config.yaml
router_score: "softmax"
balance_bias: true
init_std_router: 0.0299
norm: "rmsnorm"
dataset: "wikipedia_en"
Below are experts of layer 6 (counted from 0) of a mixture-of-experts language model. Rows are named router (the router's row for the expert), gate (a neuron's input weights, with its number), up (a neuron's input weights, with its number) and show model dimensions 128-191. Each number is 128 + 32 x the weight over its row's rms, rounded and kept within 0 to 255. Numbers have three digits each.
After each expert's rows: a language model's description of what the expert responds to. This comes from a sample of Wikipedia text that the model never trained on.

# expert 8
router:085112103070128075171194107070080164117155136122193104083126150132100166124148104149186131176103116144121108183128118169127117124053111103085103093153147153117122160062198155178132103132118132
gate4:137154160101154109092151124097110116143184109106131143129104178109197111125075107187162104137146150146126076122088143138156082131123145085164163114153115077118116151068126215116099155145113145
up4:123174094170122129118123119166116151112056136190144140088192128113084136121139102082160154112137143082154174135155124145122164082106099162109136130156116128103092114154071128140120129125133110
gate5:138117030143152145139143072083092199139107104119115114126103088151139126170049110079118113109106044117120123107156157144060145124101133130161090135081110128100108159183127166134092121139105124
up5:137128083110187133155133071140154145127136178041090120104135116150103139143121125118095145132113076084156096116158149113172131122126175114131113130075102109160090135128118181136053147083155103
gate6:191129142142089099176102161108140129109095132105125109111102089156173129095158155075124156157093180122032154122101093146178125129164104169090134171177151166078093149143155136103118135067172154
up6:123088162169085090162129117148122160157125169087151113122126122122186146090154147078122147144123189141075150129078109128158149178150127150077124192127128131098111150148200151087126168060127116
gate7:111069120118126132137164140081141168118148154180183063103087151163120190144103153126068100135156092136116094107124134129144103117145206170111126141133141111102107129160124114162097129112106144
up7:157113111178122126095150111085129186169125169187106133087049076147126176123103099151131057131167127138083097166162124126188146113129197101064147170128135081117133133106126147146110146080099141
gate8:177126110095153136131154066184111102076155149113121085125103182090064157173104130191143141141141129161157101120146134075125103152117101063160088099113067102148104146063133181096141074069151134
up8:078156109120120087108088191116175112156111110109102133135143068153200094101127147051123127139145091090114112130122186141121105111132156169178174181147145130135175096164151062175083112161037142
gate9:138124123174114090105059143153171116103111211153161109109156076114073070126142106144152135104115130166162128128133098083144084108115144104136120107117102117092172130148097050174127148106180137
up9:153161131170128106085066156145159099103147210165162124139125088113059044142156069116156138128131138151156150147144138086149083113125141132156151100126119109130156114153072064128151122113166142
gate10:190106085123124071117108138129099176165092196136116164085053219157100118093133135093087110109096126054137150130124109073139087098124119102131142118096134097117157098124115125115070161139148170
up10:145129086124105112162168103150141172119096166137176171147113152147143101052124111137108148146126092071145159101099109107159075109147168132145123087115147083125141132117099100113082113164181118
gate11:138128136076216192109142141135040115054147128128129148067117083163148152204129150153098057092130111151143114115187107170134146099143163143106131135079212089118141153183118209155155099144163141
up11:163139185169067083171098124110168103152136105143143098157107107128095108072127099059155131151116120117134120149123107112135155184194117153119120180130081084145134084147144133104142112106112118
gate12:125120098116161104078117144137169110128139144133111123172146124105163158091129085158082113128130149123152139105048188140114125136110148114136091123106144121126172099126140140181152099136151156
up12:103124095104075170151103117142094188138151133103157111118090099148100042155101183139153071115179161089139121187164088108124125130122104128110108107124083110129091086120105112073082170098118157
gate13:105155084102137142129151116166097167152151151129112131045153130131101115151168171094149118139176101160082094128154078190147154131123125118137146091119094118103125189106091134144212150157109119
up13:134124053120149120145118123125141173188094120113064093097147101118057154120084081095130159191159137115122099099133140210196114135102102147122078176108121157110082084146159076096191129136103149
gate14:174136136127182119135106129086118072121132149133064077125116172164104120134128144071159178108127082125184117142167101112142155141167104120134126127162128162146181110079112160172105106183115115
up14:138109157125161071134142166070170083097122084096097159138181097183122158086157142117127127107152125131180096168102159093186110172124114143093196125162189090109131114159092118119122140085114123
gate15:149138122145144132128131131071042098191147149151146120078154148134042092143145118159121062104180183098082134172118135158066191090118141127052142048187087104123118077139186189141154074137115174
up15:100103140113046115116124138195183167148123151148098148133104131095055061108149127123146157138111111097184099174112113142052118101101138137122127145041113154188111126098141079074123192193162119
It responds to: Opening pieces of verbs and other words in narrative prose, often after a pronoun or article, such as re-jects, exp-elled, gradu-ation.

# expert 19
router:173070117178140138107146157153062092150139108089198131151098121165182108157122162134085150143160148143106138125108145160195090177040171100142160084174153136114147153153113122090138150207148133
gate0:158095156132147101118162124133203074111087105081127156122151112151206095142084113111131189179034099139128102110111076129159139118113152195063181058137201133170113161135074103098098099093165128
up0:163129150102117073136105111148218097113132155112173110088115142225161095107183141127129126092080112138159046145090103166122106095094112158040153095131189176161081137088100152108092076089125157
gate1:170151133134108142146079121142104175127139055144085134143111111110104125115173045051143151147123029146115129106108096091140080085156158136131100102114167137134148168146037095138137126139163080
up1:130165134046137098129139163157105157073155057164110134123149157089141094148163050090097140147144047120089103111128088114149087060116125088132106136125157195081115176127095161111115134125146106
gate2:044121093135134113113112163162065132157135099182146113139112142094138105106113090136105113136153086099151139146117204107158094145161077099136154119138124152083178181095161053103127122128057134
up2:077182145158132060115153135148107077125151134145129095137093158172112133163110181156146076093071122110142175112129158126110142076177164089124071107150126126082137127057155133161136106154110149
gate3:148100173106200121142134154100054164045113054103150122076174118127131121103166117067083129156104119150160141140117114100140138201119102105116116175128153141157096195166109133110099159147152101
up3:104149156130063111126117095104150135127107163166162127176104138088144113155112152133142132143132148137103090126110150137130143065188125147106127113154143107099138095122161117116115102113112163
gate4:117149181145113116178125166154077099170112193155132153086113151072082047159131080183088093075167125177158092133134159104133092124113181075181121156183120169133133174183116076114098087117101168
up4:100098174151100085139117140176108087150153178105137127120107139067132107154137078135124092066134099193124133110085118135141104115108194076134150162143142111106155161188126080110089070122110132
gate5:105114167137088127089115085096128136209060145190131142130123114083101149106067175100134145155115071136149156063134136103140174158154087093108153096131123164184173139177150183075170157151146158
up5:156179089100165134124125150132133156058200125027142112117156161157139065142183125169093082081142185111120099146153107148123101111084129170157123168104156133102155098100114054176103080125091110
gate6:149139134147078151111170145113159128120080167130200145206174093193159129133186121112104098143100184110180101094117156196120171117146106067100060131167137083122129139058074069123120149150154122
up6:125099108141163073100113074157088127131176108171072126097103164083120155086082155151176128114150077123086151181126138071111059151097129128142201128098106174140125126196182136110156119134128123
gate7:111099142176122147184187190106064101173071137113106147147137132120162106101086116127104137180074145097094111091065152086125138147101156160146150095150145119047052093185127155094165118215150147
up7:112110138163146140184154188092115100194022131070045129121137127134134123083108129142132170168101138141099082093097156111124107108144140119142176126106156092103078108219094140112172113189144167
gate8:154136084128046159078106136082096123122163136114176139103083159104091146183102127067112146089106162099081118171144093101106093125110049078160118120131186150095167114104165065182155141072112126
up8:096107174101137097133149109158124140128062184149081139201126132155182111096114125127148186133133098119164121103110144150118122107146190136073156167130056124108131069142056134094121127142155100
gate9:092139098137135135125131118118124185127163095101154162098087122133082084130153175122169112107226126029135080131178130131161121137113123153191065093170117152141094093159103074123171160176144053
up9:167092164102132082134179118130141099140119141149059114150144168091143139123155093140088130152045083171122136154104109133105112099101145123060161201081103068115153100078163151088074112096132180
gate10:133124114138121117135141105113112088108182089128170127114064147186068167091123138132143108118162131185091124162163120135159098115130070073130151112166155145089079140179113186129157138142128117
up10:141137108144140097135108093102124106127150105118138146118075111173099121082137187101115094143174111167089093129162123144160101092113068072142156080158129092078113154159067148130174124171123135
gate11:153110145145120089186075161164115114159097083131139141104129150169122134163075141112076122151116096105069129102087137145176055118080131167198145120069110163112109090131124128095185107158072118
up11:170123137169120100166078165152103108170101085130149163125121175169129105148073124090072115176120104121079136092090149103161074150072107193197157108057114168131111104165122148095170117156086121
It responds to: Score digits, dashes and commas in match results, plus sports words following scores, such as lead, final, started, scored, medal.

# expert 26
router:116092194144144198167151175106144103155175154107088222099126131177127160102127095103094173088133132109154129129117139074140174116144084142154173125103101094117116131148075101142150101115129153
gate0:138125139115144091134094131161110184148117128140095081073101147153216135140122156138095158162120144164072068130112109124078099115103166122078123094072136133137159143132137086115091121133106084
up0:193103113100092138171147121185123166156089113130137088127102084120126180114130104164119160145095128125138103123139124130134115161135138103095090084077149164098129137137155085093132096126172042
gate1:071152150068142114108149154144161109172140211089023119143149155114141138124072138165119135104127120145122144088139146176160121145075173186082078147125114163126114131071079103083126132085159139
up1:099147132041160128133122155156168069184146161093039093135079129120103171132081158178104182116130098091113133099124167175157085148056120165143096157142140172141106148052134113112147138086136111
gate2:118140130158072049167167124144143106203079133108109146198088096076108144090107167138085182153080124161200090117140139162163078137148131117162119116084115128141113107128100115063129138132176158
up2:130096135124086107152163099160140080192083135116086091173131106030122103109129112130106150173111094146161107120072172128127079151169118130155118129142102123175134133113116151044148153114155153
gate3:080102149121141170160073146111141159151131145106169156131146153127149150037096075111144113122196181160116142167109152113160122089150145100162141050154114144149212105114124163076142116144162136
up3:127151105133096097101188112161108092122154132161093097113121105130134152209166212151108136125102073078173103087124100157105146146097111145113094167134139125112054166116173095170152122099088126
gate4:091147161112093136159131137119095095086155149113205138127084093143109090199152144102115060099082177166134093094137132078112107124162125150068104123152142126132149131200125140091156160156120163
up4:178154043101107111095130157142135142110165129064132126121102202125106068111039160107123129153128196093061142145164187175165096097127149100122112139124074152089107186147164174134143138108113140
gate5:103079113158072109152124162135135123125157102128074135037117105168125099122078093119097107133199122150152101142143109084106124130139103120087125092164123145185144173123079095083149152120109231
up5:158135139102144099131124071130102111163112132107208107203146120109148146155184169157112132112101154061114161124109161174171140134093188113159141166089165140078138083125176189184105102131134037
gate6:175079129113150178136165099165141147114124143093152168203099114098146110113159159081144138156139085132094146225159123144094102140100133157134132105123142137087107083166082159129140098171045101
up6:108163081176115117132092127073136119106084067149109110072185139146139116117083124113132101076113131138129076061110120096149113132189117107131137135100086108169167198100184122119106177092187172
gate7:095105119120134125148148126078104106108135105151155168101080152171108116143168101038160063083174174120141122166123104108106082128148111121084171066138153066120133115168155153092163137165096133
up7:107128138126119102100137124145181135078072120103151190140153092125126143158140107062182083139174144122114084132143105120078128139120107176093157101081143047092139089185151139086185129204079140
gate8:196134147180124083086144103139099094075154102121076137137153128073099097109094066119097130148136155077078124096141111102140130133075116136160062132100119126114177126078139146135131114149070101
up8:077097164101092143152093126135084103085111102200110127122132144100049159171107099148096102093071110170147142143093115098125064073123142089057063147097143171122092092113121107129135155144062094
gate9:106150150045150137135148152087096154181123120149146150104138098158188157121174105152092119123088085140089048180088088192127115199167114156105163112113182131216145097149080145063136180153137087
up9:114123107099101127101156080129118130106104077199112077140119111119058098150140123175144103078186096118136071121114089116091137122128128165042122159103158121178162081154093116126127115152129144
gate10:117115118134123191110167122194109082198168107113091211137133143180166146099130133118191127068136143104084143147118155133178132128155164215173119148099131128104136173118079102108124150083108063
up10:149098150154051099163141115123102089138126104165163119119095127124105106120101177119126118121127107105064133186145126131133095177104130096115087122127132115108122120118144089112100134105120238
gate11:100098105091103131116081115124150114175131143108177145101085171143138100171124179133127121157136186135116103114088150145151109154114080112119070162058113140141164145091117089152152183098163128
up11:151198076117096107145095163153109161134118159160227114128140125161111180097091102151156136159127162167192154108144161126144106109137116128158087187144137120150133165145163083176111102078145116
It responds to: Sentence-ending periods, closing quote-period pairs, line breaks and table pipes that close a sentence, cell or heading.

# expert 18
router:121119130137142145157134128106097114110172144177070174096079120127088129090129102166091177101144113183158123146131146171103182126130114135112119087124096108195151134127161109142117086067093154
gate0:144116125112121125099078117149066080101128153152114143131110170075125125112095171130134105122135129136086173110106134079133175090102130061185087168150091158129132126151090097111103095135131145
up0:110125167143133130166159128112170188131101068124143128139154098133101131121159125115133135128100109150178060144132118158131100160197085178057156106091175099148106113082166157128163146137106085
gate1:113118157156078090131126183094098136078120146116186114118163081126185079148151111173135142137136197099122151131188104132136124180078129131137071100173109134120139171153169125153097098096081114
up1:174136130122111119147137116129120124115140138146149112103113148102143119121093133086153121085139122117115086117061119148092140087150112100154234172137137127114141115154113166144098113153190176
gate2:137185158111052117131118130070193069145117098154082131093096170133113109088115186101166144118125083168101076100153171109135140140144078103139102124132158085160166114133091127133162071081190115
up2:091138104136171084116114164183095128131143145123163176156150072122129135147131098120080161129093190096172113142137142115162100080111147156117131165160078151119094147154125201097113157150118160
gate3:134134103123170111119157093154088084131129153097051115119170148172110097096122171143035101131137154123133083173128096149197134143106131131135103100120121135148127115053194108134138130191105107
up3:100127140176126129088163108060166124176125124074093151107134168140157100147185163174102099126136096134162054226109096136129118143079077149139152126112116170125161141029138139118131114180085131
gate4:146164087127104149116160107136172164101070153115103143166121160158073121100118125113089145205116152117105118072112168155155144185093109190118150146113094146135124128095101097122127129150143163
up4:153135050077112157110124102141172179130070194108099110149115138134070133131116112132103157180129128150139109084084153141144141157105103189135144231093097144181133110083083116165111137148155159
gate5:068180119112163190103118098143136157122135120119104133095088128174129153171137118093133153175155159161138148170120078130062112119137091155135156129115111155077176141112107112128113111162130117
up5:114175127107097107110171059111189132114168156161159089218145111154082118088173102178136114164090170175178128157111119123121146141162131139068114117203117096133159116124135142213121132118160163
gate6:187118118105105163137073153088100126086077111104093068120123135124121098167134140098106128135166084127132118130097117148062164172115106149083111172100132169165151135125107169046080092128072104
up6:168118103133132126137134116127113099196146139114115161158186106148148122150073133123119123122128100111180116167175121102057122149106114154087170144117092101132155124119077124175071129054162140
gate7:105166175168165137127134137190092152120065116134107125121108149160097104106134115081158112094130167117170192074106118147114136150146122149108121105081192112126086138130118154188093126088121113
up7:123099125101082123157132110082188118125182130069140094148152126153139166114138120161112156167117126193157058129135153073142133130122124082107126132167076142175137137105099100070180152152119127
gate8:098089098115141143155074136100141099095105136085178143074150099104137119147110166126166129120128067153118115162153144135061173188053154177119157115170117089111106201158114138222085077119210163
up8:104130062122137130154071110125157166060099106019149161097149129124176102140115109139146150139109087166144088159088105149049115151113159134140111055137139099176097132148126114165071063070204194
gate9:097115112137113128152103180098152175090142060122138104077112170102104099093128126143149160109088137107176180139123146114137168161106061129122110152100074144159145096128118133083160185157120132
up9:120131127122134094180116135135145137095119100102156068069118188096114139171119094165147133081143127118168156135088127132141168144103143119086136186107064141168164098124171127090107191147124124
gate10:154157045158146126125133079087138127133103134158128119094174134138108123055169164171138116134102080202116155066124129186171151151153104136098135158132149142149146127147082101168101156131110128
up10:181165063166133132110127116084110129184100158142145125051159144125118130065167136168110124119097056198129122127082109164194146135126102153121107128115136120127163092149077087169094144152138128
gate11:095139192099157121170193105170160158142146135135105096156074145137142158101158160187085075180075142098189144100207123142146115153135126182166094125096130135091142131079184099145151149128129114
up11:145164076205126057084125123098110168054101071119137147117086099130134114102081157111136137071165144166100122149128169111123141143106063106130122118125146157126150129140100093145140083086132179
It responds to: Table separators and money amounts after $ or £, plus capitalized institution words like League, Award, Party, Council, million.

# expert 21
router:123142119159098142122165185131189153190121148142116160100128107106135152199077064108100162154061142165117145121150099098108149155079107134100159120058119156121135172118128120159153183115178099
gate0:114076123138164104091015131058094140140156176143096116085133172139118080146113158122128145101166138127144136161095076172150101073135184154116095048079098094176123134121122122116158122127135164
up0:142158136165110119094145117124126172130086166095111116148107095079112114154084113158160119175090129106114150152156113125098146126131184129124123101103095066179160103124170096148150199104155110
gate1:061134059223106101170091149182173071125143112170134135171155166088102107134153122130144183138092113102174106112175143070160151092131068138135130114197059071172115169142061118145135136139038113
up1:154141183055159160074149100112087151135151144076131127101141106164167120130120172136127075108138159141072130157117102158095106095118174096120131133098165156090129079132183175163098110095192140
gate2:174083118173165142124104133106111139096127151102092145164105166167104089169157051104118137120062109156136099072150138142121138141157198162133115122126177168118131119103063123169109127167089068
up2:157197138103111085159116140132143134160131112107128092114116100132066115117119099135160156145156187113124176177088115113200194109135139056107135124097078120156117129109188139077129155108157169
gate3:191152165084106143109075159148115148111070104158130109149161138117079122101161110134130126157194103193189094132108129102143141167139101137104091165111103138149157186112113117139086145151116149
up3:185114135080122123104053170103110162084072112166154093096153113144107146116198112149120088132177059191158115139104116119153117145137088145146080163107100139146154175141095099139102122112096123
gate4:134153115151126176132138114147146120109142140088124165068152086080136151109184092141131179135120094196066129096171082138126157120160142091148161128131158128090125161167177096116116134164136180
up4:117067158086098096109110130104097131133124072164119096168122187181132096125099166113166067105144159090166135138082204113123100112117157189086084114121131114140135080091099135128134139100111074
gate5:173075084097156108124118135033150101133099037096157167118118142138127179142104117098111122127149140101151181126087176152125081107119133133114138125129138097182117138124104148127155097103152134
up5:173075076135154107142135139060139119109106046097113144090132141149114149141080123096097137119139130106113194144059172172100081135115142136124125124123106098177121112137112147131156069084143123
gate6:140096156104167123148072121128136099141134074132110110142131118135143135201178095140125112117120178162079100141187140134154084142084176183102133154186184120136116128156164147089138145154075174
up6:113124114078171154105091110164149127117163083176072117113131146146129129198182103206131140131120155164113111134160143135096159143103115096104116120154159138140089132120136147111138136142097170
gate7:096129114127131122113124201024098203162107067101101094082173109117155144131110117143080104109165078159129164120100131125087136146154125107151082122096128159141107146132161077127144186176103152
up7:173130124119094110149160131027127173183101112148106062184144149115116135129118150145101098146113090134188115159117098135157183135119127082188110141101122145152120134099123104123154175123113131
gate8:115151135097134131177121180106108117117101082131082072169129117078098135150152174124103143142160089157135145146166115114046120054127084187111137115132109068105138165147098109122124125112171142
up8:105103150141135103080132093114117154142158183157184156140138162207140103123121072153167103126108174103159093073128143151198128158105179135149078118151112167132122078121123114182137158148070096
gate9:132131112151137119058099115192133190119102060111128193141148115078103082150113146122149190099099093102153144132108099125151103171086163105183167133093123117127106156163133119143142130196136113
up9:121129128127142147070080145149147181160092124100161129163127115129152115155123155080169189086112091120157118132126145162098119159089192142171126132140148112105099092173099133210152113109172082
gate10:111150114106212126099114122162184106114092083145139152076122123112137126122166175112158116160163119120107141235140136113182118103130119090168149131102147157168211189073152159158139099162084104
up10:097080145182092096154183128089126122165170127145110123187106143147112121131137088143113136139059147139137145043131132132099137138117145177077155087181100119077077067192124117116126186129146148
gate11:153104101146163116135128081167142130123154079160123021188130119168187084134148138114173125131098143119086112074141118114188107098136146117192064190135095103095151078167079162118131141082184099
up11:132121140112114153092093119142073125157127160108188151105171126075078167121093159094153162166110097083130109100127091113052207150178080186095182071109095082141130160106172113148106165075138118
It responds to: Table pipes, infobox colons, and "that" after reporting verbs, such as commented that, Founder:, said, because.

# expert 28
router:147176126106127124077164152162118160107138121109085155069104113146162117100057141136135155077127136100174152130134198105088127118093099134118150155137102149115140172146099149198118130146170102
gate0:115114040176112127132142128101135154125157115123175068194167142144169125153107168104089159121131081129132143085078124101110112153110112141084118151169138069128076145126127102184159107138116133
up0:110129128131159098102156126107101113130137133171179123120119082102152074140119212106080161118124059139117148109153132129151128134109094069074183151155119157142081179158129105186155097108115136
gate1:161132128103130140126158105155112136134152176089128088135108124121141092171071103216030104177133107101091195157185165152149155150086129154144096135167107098155166123097151137073060098067127160
up1:117120120132086141149157116138151099123148070146141224107105136202138155112114085063151148049082119134082168097125095143157098113159126168103169144115153161074112150124118093077112164112097114
gate2:096106129121176160103136156166131088103164080199110169086107158137109166166144168129094099147215078148138115104124112142147060111113148151187196129143191115114160142098161164118186159156088095
up2:142170108164057099159125119087143118149096159126186103159156068139100110090162101109167178137042196085085125115132117131144181106153131109093077120117079147146090134140120108107079118112108168
gate3:089114116067144173136105214152097120130151040138187159059100121148168137119096126161126143158124132097126150170090142086139128139119165080188130156108168152115068070122105094159157139133100066
up3:180143142186095137167166118110130199176122146100110087164171134145140134112100139145139056116162066164128119028080164115159124110115134173092107145153101107113179166098121145126101130163169127
gate4:104129162117131133097113131146121106120098169168152171105092148119109137124187125130149166184094085157111088105095099140159112163107151109111197132093080120102161085124129113204095155135118152
up4:149109158142155134123127216121137125165069122105100157093163087116140147119169090096125137107129170130157118091087057138088106132154134125097104086099129124084133162180147098119130119188158106
gate5:123176095118072149073166085094104160134178123126074134077129141147103135137118161166163140145103088093166138097132149142186144092158075185108130149127089212099090137150049141162124128146117114
up5:128200147126109176094187070089150172133143140173084108075127118118117129079110188127114132147099057113136139130158167161139151084198115184092163151128131184123090140132069151142113083143152136
gate6:154151128091104137175148074135139147128126147180161144099106137123160102116106147118116085132106123122083105094101213164109085124130126240110129140073140087072088041154108116120140128088094125
up6:097171147155174109097104159092141175149118101076140130104127136122121118098162144166129176126144130150150153122165065075143180155134135043125137127150114119154125192123146162101167104141180171
gate7:147135122091164107109112109174118103170127180196128161120116128165170090120125197108165158062154121174109095141150167157118120090162123149037160116106084104109095112165083179153179130134102184
up7:186090136062126057110087062123170086163159132170103157098119062134157124113107187167139166087154140177160097139133150138080109082194121085073157110078145118172121097128105160154139077178131199
gate8:191163141149167125099138084124156167100088113049095119122143118133136088085152095064197117138154097095070177118137103128088171123101137178134135096099127129138132128118149071127167146097122126
up8:105155158166152090094168074084150131104142147127106130104131172127108067061105096109183115145116124131079147098095140131088156096087148195163044137146143136126118128070117111163200149088139092
gate9:059170149085185092107148090135155097179121097124162154120107141201142217102148166157144089037200098149131147132134115186138191099114200100118111152083113101128093098121124098138150172134079100
up9:128093136145102184182095119077167127088169190145111062081150133071133077165108084133131119171074159161140128091094159114134087145104100236047160100165117135136156145116114149152137119119135152
gate10:092104075070160124141095169153130120139133121104113151091145151082099114136120124173113078146092128127111130136136165133186133132110142112163084082107116151226097124126089126111109113092121108
up10:085104078031153153162120147142135136147130128093105163124136169112082115163124077156099104146090141102113104102142147126171134123124117119148090096139068143179156138144086148109074136071117148
gate11:134116171172161150126126109137110108127137130116111131087106093163141132113104144087194117133142148186110160196128146171135161174154104096137117127126103155136095151167174098165143179140121148
up11:115080160159151134087117121131100138105185107044088138054139143096146051111134125064174143129112088154109151146189122122136124136151129094159145140105117080132135159117181099103127100107142075
It responds to: Pipes, blanks, zeros and small numbers inside dense statistics tables, including dash placeholders and cells like Apps, Votes, Swing.

# expert 9
router:147060149088083190125120180152112119163125109167109093164128178127062092183132138186062127143166089106076070075194118125126118169107102092139131169161087106147130142146196066131159085167128128
gate0:186151161146087138088159128063141114090108128078150189083078039130138090147104162106163162102122100107142136171141152165116095099177131094062115153126111114125181086134199138145142172093207161
up0:061127049129166102186146093153130112146106189176085094135128170099135154097146114123095072123124115115127135111095120117190142150071114164167125120103144196132083153131085103094088118162098088
gate1:118131101069129123148095124168098116115108176145179128126113142106157165137148129133075058140163164096085103141164109081099082121144110149148154184154144125077167151111171126099112160087151088
up1:091134124086121102109097161159121093115115180140191172145130162087168161132147120125108096150137167114090096140180082094075095133168124180152159157143146083098158144121151146086128186135159098
gate2:119138136095110163187146079110104111095097142097154106173074170160108141116173150111132123039151124110139145171122151121108102120208168137128146168098117115079095076138120164155130125154085052
up2:151164108096109176164117080101101119109094129091141126155074160178069168128135159135134137071114157096113125139154118105073077168177106092126106154086138081099134084128106163131101135123137130
gate3:094178171084095094159176117131140138154092080120128141183162149161137139130098131130139102109134103055124140128114117144191160206101106118147139106148086117145105120117166196105149120119070099
up3:145080082169145166076108124133147114087155200126133096095105113106127131140157128153121140109089123199157118096150108101087106043154147149116153138124188133119143178179093093134125114118155098
gate4:092118150174129109144067062144127152166133048142138138146178103111107155161141117174125104092117099163102159150132126141126099087053114138158124157093141094102080111124156058132110118149094070
up4:171112069111138106147185220104167118077133177094113131118087141141096110094094154112109162162154159134177110136129112137107155162155129096104157088151111145183157143161097201121122148100146186
gate5:116139096074129189084132144148149129102136177146134133085111125108151140088134141154114155149137178174132083093162154120124145168115127117093119076167131138111081141116149160105149103176157104
up5:131147140161054119143135145095145154077129103111054097160152125164103152171139086130155099098095053094169158121098083115168120162138112116187129092102161155165147151092096100165194117089113129
gate6:170205140160101139106137160151115143098128130114101080168125164144100145169110142129102143146131090104143095115162078119070130206114095089205170154133182105095161182094090131093229141154143134
up6:169184152152117129132115140157105159135148141118095086152132153147116133166120135131104173151147099106136080105195066139050132189129109090193150125163158076089119129092085137091235124162151145
gate7:195124093057141142088148180070142147100169032089164139146125166143118167156154169131104167121110178144051113128156157160104069076119109175123165112120155111073147143106144118153105114117100199
up7:066086137128136118116078105212092057112154168136079088118127074123162127155105110132100140114128100064157142109177124134136150093120150105103106147146102111158108166133166092179126111136069122
gate8:137121120116110124173129131171117140120147163127153126107103125207129140151157182113103144125166079163112148176171157129133108162050130115156131165120166126127114085208179170133132178116145147
up8:166161125149127117192118176170152116134144122143138110152137128143145178126155146116150114136149155188124118126118165172169118199163163180156123140095143159149111110143098123089124067133115123
gate9:123105136106115162166140083142107134101158120153113090098100179133094167075208095137106073170165161186137149119096143128148150108105083127092061071074127181140121161134110110110113077131133100
up9:144104178066102128133134084157148121144158149151113114150090141139181172108130093114129109117072100131055051121072181113121114154156093141107168125116141132131099108116130102072147132103109109
gate10:139115184095044188131139195113150186100130123139089128101153110066080156106073140137134155121079119150148113104077149099169090130175104105164082132058169175140149116170122153106146113093127154
up10:104169083140186080156124042158076120119125157119162116147118142210184111158208065113138119153190140071091171136192132161144155096106149120088168118178108114096080125079153070164123125132133114
gate11:115111144136135094161135105097113138144158101157149142062112144068111140113163134125148199161065086156118132116140172133093133128129108093092131130154145110074158138186083084131136109137157159
up11:153154138117091120120148190114120108105138106087135049159117176153138088155070171175159098111126136167166174115104101104157104120129164157128149157121115175138114117105126138145105140128123102
It responds to: Closing parentheses, brackets, quotes and braces ending names, scores or percentages in tables, plus four-digit years like 2007, 2014.

# expert 0
router:147114125142155166104104163118124204160192171133089136151124108128128107160164058147089151144167168098197116081137097140078107172084140137176142159113098124116181130137130129094112142166164168
gate0:110136155093141129105128118102108098159092133161151119122085124151148130139081152130108124121150128170122129068115100180117134167185181125096145139128152143123160063152108060090105170118129104
up0:153108130173122153170144142180105133124100126106078138112178149150115119126198085123172149141093087104104135210157130085135159132108081102145096109143055117109081126150192165201143070126160106
gate1:082092122129127161125088121110148119128094100134098124150144149144100108128104162160197107129121199149100152111131163137145104146116136061149080073146150109134151185162122099127154063104084131
up1:168116147131124057079139145124168128127129160129181169133089084113131184158106105116040130109127089127176108137155148106110144104115120180130184145169126144114124118073090174145126199110147126
gate2:141073130126143123166110109077157065172169123099137141125114131115143099172197099098118159086115160088163107149065066136112120185118092151129125105158152160125124158108115154142128172151094146
up2:163154100080097128096131134162060130058081135081139115121154076108145107097105109128127127114103101109081109098141166157131161116177195173047090180108181099065127071159120174082123082125154059
gate3:088162137103161130131203139104071069137120140135140135114076155132104115138112060145083131109136098089092081135069157149184086172101080119221133152124089110140093140127126109074105072123110145
up3:118109118145059051131078134156112155103161154128104150110164064113148165133163162107139142176141138140145121171185086143059155075114136159062131098108152107053144102086140144119117174094165110
gate4:123168119145116128168082172127084114135108115134067104110132186208124098067153101078136099101100097116165089178122135084113093118138119184179054116083095137125130120124053143163153134131120065
up4:124039108137150151144160085170130152091157100098180113163127153114135165127097151161139173121142152135139149104101190156145144110078154101141179142138151112144140092130205103132112134146128180
gate5:127183118106163157127104127109107124156094177122123139111109122111153149142119119042121145071173152140114092173054089133150212049135148110095099139080116109159152140093143126158103191100123077
up5:138086142132075110114127159113173139081182053108164119141144128122100126091128096192115134168102098139152200108208140148105079187140098160146145116163147162091089117169091134074139045108100166
gate6:130130159132143166153095081073142108160116112163127158132131118144154159109186127126158136110094133144140087193175135156092155097145129133114106132140086097072127165111125125105132132115090182
up6:136125106141168115083170144155117133177119126070161141082140167192122163142172156110144101056115098169047087160076128147109151154166097159139158098136200133083111121168107202130108090104172172
gate7:137124151097136195201174115101055069171072116134094117094122119111106176164133080137151105071067163142155106087138092158141141171100111188127088101123120118144122134160114158150143053154093158
up7:108138175110135180194154096113074055171052132158100134067128138119114188159126081120156072081077152157159142103142095169139108163134116183125092063104128095126111161182104181092174102176118166
gate8:143161149097138170156124055170128128123092136086167050109128096164123136151152119107178159164156114144114146113103118110111076193082129094144116158127130096127174163128166145126142088134096073
up8:132148121099097161188143104184096098130162155045167156114143115177169147157142127112197164121135147112069115157098125120089111163130145149088133154112096100073155115164107156135152147151102129
gate9:068200067133133131121098098084088115124116117170120213062129120110109107125099139145099133182131086100136137135146160176178121063108094127089144127110123136103054158150095103120116129175143145
up9:118118168156132171151136087171079123146087155164073102184147160092095132125144090178184107140182102065133169096130082163110079124114221141132175115148085149134152107075090099146144106148106090
gate10:130103163118167127190127174112143150134106161175124105127125114112168175140199126145130124156182112127089152065127136175129137157142157153137137135183187184103116150128178073078116068126155166
up10:146153104132121112095133098150142093127092146086092083096140129143067064117113156105181098117069134158153085192133092054137152174149129076098156174128121114133108148161079181149125131128167122
gate11:162212153094173143079117156139150138106132162112178167202109187100158136070100116157126159133189195099137181149102136130103161189039147168180166157144185147111141129142117186119167124069147148
up11:126191189099174219079093159124115169103133158071202108134117198107141150076085122106128120118197137118126175118119126159074146167121146160138084120143182179130128133171129139134202124128153171
It responds to: Numerals and count words giving amounts, dates, table cells and percentages, such as two, several, 17, 12,000.